From a checkpoint of a small mixture-of-experts model trained on Wikipedia.
Size: 8 layers, width 128, vocabulary 2102, 13.8M parameters.
Experts: 128 experts in each of 8 layers, 32 ReGLU neurons an expert, 4 picks a token.
Training: a variant of SOAP for the experts, 246M tokens, 10419 steps.
Below are experts of layer 4 (counted from 0) of a mixture-of-experts language model. Rows are named router (the router's row for the expert), gate (a neuron's input weights, with its number), up (a neuron's input weights, with its number), down (a neuron's output weights, with its number) and show model dimensions 0-127. Each number is 128 + 24 x the weight over its row's rms, rounded and kept within 0 to 255. Numbers have three digits each.
Before each expert's rows: a language model's description of what the expert responds to; "mostly gets" lists some tokens that are sent to it at least half of the time. This comes from a sample of Wikipedia text that the model never trained on.

# expert 53
Space before numbers. Standalone space tokens before numbers, as in Round of 16, Volume 1, in 2010, plus en dashes and mid-word pieces like volun-te-er.
mostly gets: " title", "te", "–", "du"
router:124092144135120131145120119098135124155134151116103135111116153137136111119137172133137115121120125110154121083149112085139148163126146102149138099081161133107180129083115140091138110130121133170141110100138150120143156148122165096095125134124092143088094092145076131143116126117136138095083140133184106101146161137147139121160080125132107153092167127115079153128152134095138133159070
gate3:135106139147111135111124165134164124128122151129115127122107128085122136161148135149112129151143139111166110158173184063134112165158127119150116171156136134128118142170136107136133130141117151117143139158156186115098172114139142107083096107111132139150116113108091154124098134113114101068137135124158114068085094128119082125124153123133134120100135119130128142112185164131098108133101
up3:117156138084149129147163118114100121160146126162149101121111141171115117092084115131124142110080127140128140110108118144114129088152110149151112095146106130084130128112140159114169136145172117119113141118127115181113101160126115110124176096145149135141146136129136138159105138121126129138071148131126139204119153105151158114138141117119120119126134124163151119165055093126154159169167
down3:136147107189138154162176127170126104075117126147140119147125141124151114081172176114143140136120099135137140137126115133117149132147161188113158123148073102126157070122145114129142110132109156101099143176117117122180132116137101131151132152154109121166100093142129128141083121109147094136095114145083144130105142138123130158089120152091148126108135139125154132139099114132143091120132
gate4:098164134086136145164140161111193104123149102124090131149095088134114112132091118128166132154122123122139096123179128152092140095112130115099121150131132115148130172129111159109143158074139128134140098148127111108116175150118112143136129110100120138132131108107121094102151166100175140110108099103159121158171114153141155144131157123108155140149193096131150122140169128093115150119131
up4:139127099138141121137123129129139131141145106096107165099159129165127131071122097123105108121146139130134124120136131141176147097128153153087130130136149147111126132153100099133145112134104084133111106111128130146107134130162103133100176125095106053149162127134117143095176156135141102132107187094120110140135095117181113124133109155081101116169156128085097170167119100108112152124106
down4:116139095127130119121118139147150155117159141102133099113115112136137164110145127115126100178110061070157117113118129123132117133123135122130133111110095180105109139157105092175082145136105133126108118089115158134118126152098119120136159113138125127098132109139124089092151100114100105140139135109121103114112109127146090134136105139116193182143136149140180190160128078125122164115157
gate5:171110157139104095160113095118153095149110098152121123107116087118167133179141083118097153150079146100149152122102104084088148140115121118159137120128145148149155105132127107158109108130140145185111135159144121121144100158148130112107120080143090168144134115139113136139141181131114171129085119106131119141103102136157130162112125166132132126145111114110129092097152085125140102095115
up5:144148107132131148115140119103148161124144117160101150118163137138096138144104158130186126129119106134090120170152134148159103127121147119086116120139129128145135148165125132096156133129127089125165149088107152111117155119101088126162185130080164110137116130105154127102088115111163103164124122118094153128109122111110132093117100101146147108084130081139144165135145178146087136166174
down5:124134149152090142155083121087126102156151123125091137134145148131167140105104133160138178097152101139134128154153109101078177153118139081156189134092138116151129122117090150156099095119179125136157091121144143125133139113130187128120117092131131162118138104140124131177152129114148139137157155145156152113149135106146138111116132072147153099128135145105166138126112120101135147133106
gate6:089148161122120105136126140139163131122133136110163157116164127128118148154082104125138132146147123111113130139143107110176153124117204124137117100136129167118169128149077158158124120099132110149150160132085083115089153140155149148152098141092112169130132112115124152155139177071107125137101098125154080108147145168140116167143103124128098140089132113117167129122152138133122124103135
up6:129122097129112077123088154132133110145098136129123137107142144124163125140088081086151181090149161150129124141170152136129121164118137109133132129126097137111126135104097176131095086122150109114103127160162156130125139092159138133107127127110129181125152159107168123157175109111118146086112100110097114103117153157123103139132098137114117162083125114096161134121138171123145148163082
down6:101117141132117148140107119096095087148129157126143107109097134119138087123120123133144122096137149103114090088097106146141109103096089118097104197140070136121139127114087109127142149079100124125124101100116137127117096123096162092132131075107117130132130074128124119104146166119109123127129113156111123137126118129141146101163148133098137097171106178155143103093058110120128121125118
gate7:168143140137148137099108128109166134182090130139110180072109135133158107094145130127107154163125118115101155104118140090176103126107130139112094148145115175161157122110121123120100175147086117143106137104113149135155127146129132117087122077115170087128115082135149124129105138133118093099152088124137159093122104119095103109138114144110117149149145156137100117103153152164143146149134
up7:157147141127120159126122134102166128168088126135132161123116133133137128122112113111112099208125121106141115140153134099143110130123151136118096146136121166140124149113141123107095177145108150156173098089084157139135167155144166126100151151098132093143130103144126117099112114129149109127148082109136122098098106130120070135142100165109145145154153125148122156093192142129108113179150
down7:112120081134141150124095118146098126169159067135120114117160106154126141138122144074079130132092102149110111103137129127158087122144123099124130090167139132123116093120141124142134075133114108080111147115122123078132112106127112133170127139102112116109130104105115114143078071115142137116147177110103133138106127138156142124175153090141133125120102097155147170071125103132123126141155
gate8:103113147100168114183116173095127099097142107143144112140139140143149111132155123108115130150146104130144136141170135142095144111121158107178119131139128106125162123146131146104133110141126120104087147137090102168093206148127154126106119127135153121086157087109086110135188139149116137136091168143129084152146163146141142139080114148147127110143169109159141157101124137101120123130122
up8:068131143110105098119132112136109159156144144157106137129142111114124156143129140118122124145124142100161155108148141153148110098140136113146162145102056131076115135148139154121151122158107152121092166159065090128131147115120108134113127130115142100100149105110108133163105119124151106131122145132082148158123140147166180134059098103129131092095115090099148124160119135085127120103124
down8:121094140144123142150106175112102108118145108160099170135127145140117108128134121139108166133136128146163125160150083143147099122162152111130142127150159137115132156169131154156111127137119107148105162136076125110119132173110105137154092107091136070137199133148109176136104118114115140097152113088093116131122125106148138139129171120168154133165146138133118121125100114105056147144126
gate9:155100129140130121148120138115105101129110144089134074101155112134106111127146136153104148114103142164164117170145087134165205122125159099141127096149160110133124107115110135165166141113136130120161143150135144104136131118124126109147180121133089135087142096110081130066137188133125161146132120144153122116137127182122088137124126153129106145127145118117141130143087159097133143087106
up9:084127093103085118161101109111124144111162139187119158107136132122144121132149179111138139133107162130160097147131129145128130102158095109090104138152107120137129087116111131113165136146150100123119133144121119119136102107153144145111144070155112127121099131125093109119146139138117130090148164085100142138107128092116133112124151116159191162175128102125164139125155098105109084106070
down9:133121102149145112094135143107107145144132124053096152126117107144150112092133128151127084145103154147153139089133131089152085109132129086135140109123099153151154135138143112121135109085129111064084107067136134111149115151117086088120144166134150163143117144112126125104140113115128136142160104135107142105170166116131127138159130111130124117151096147119163131121095142088180108113168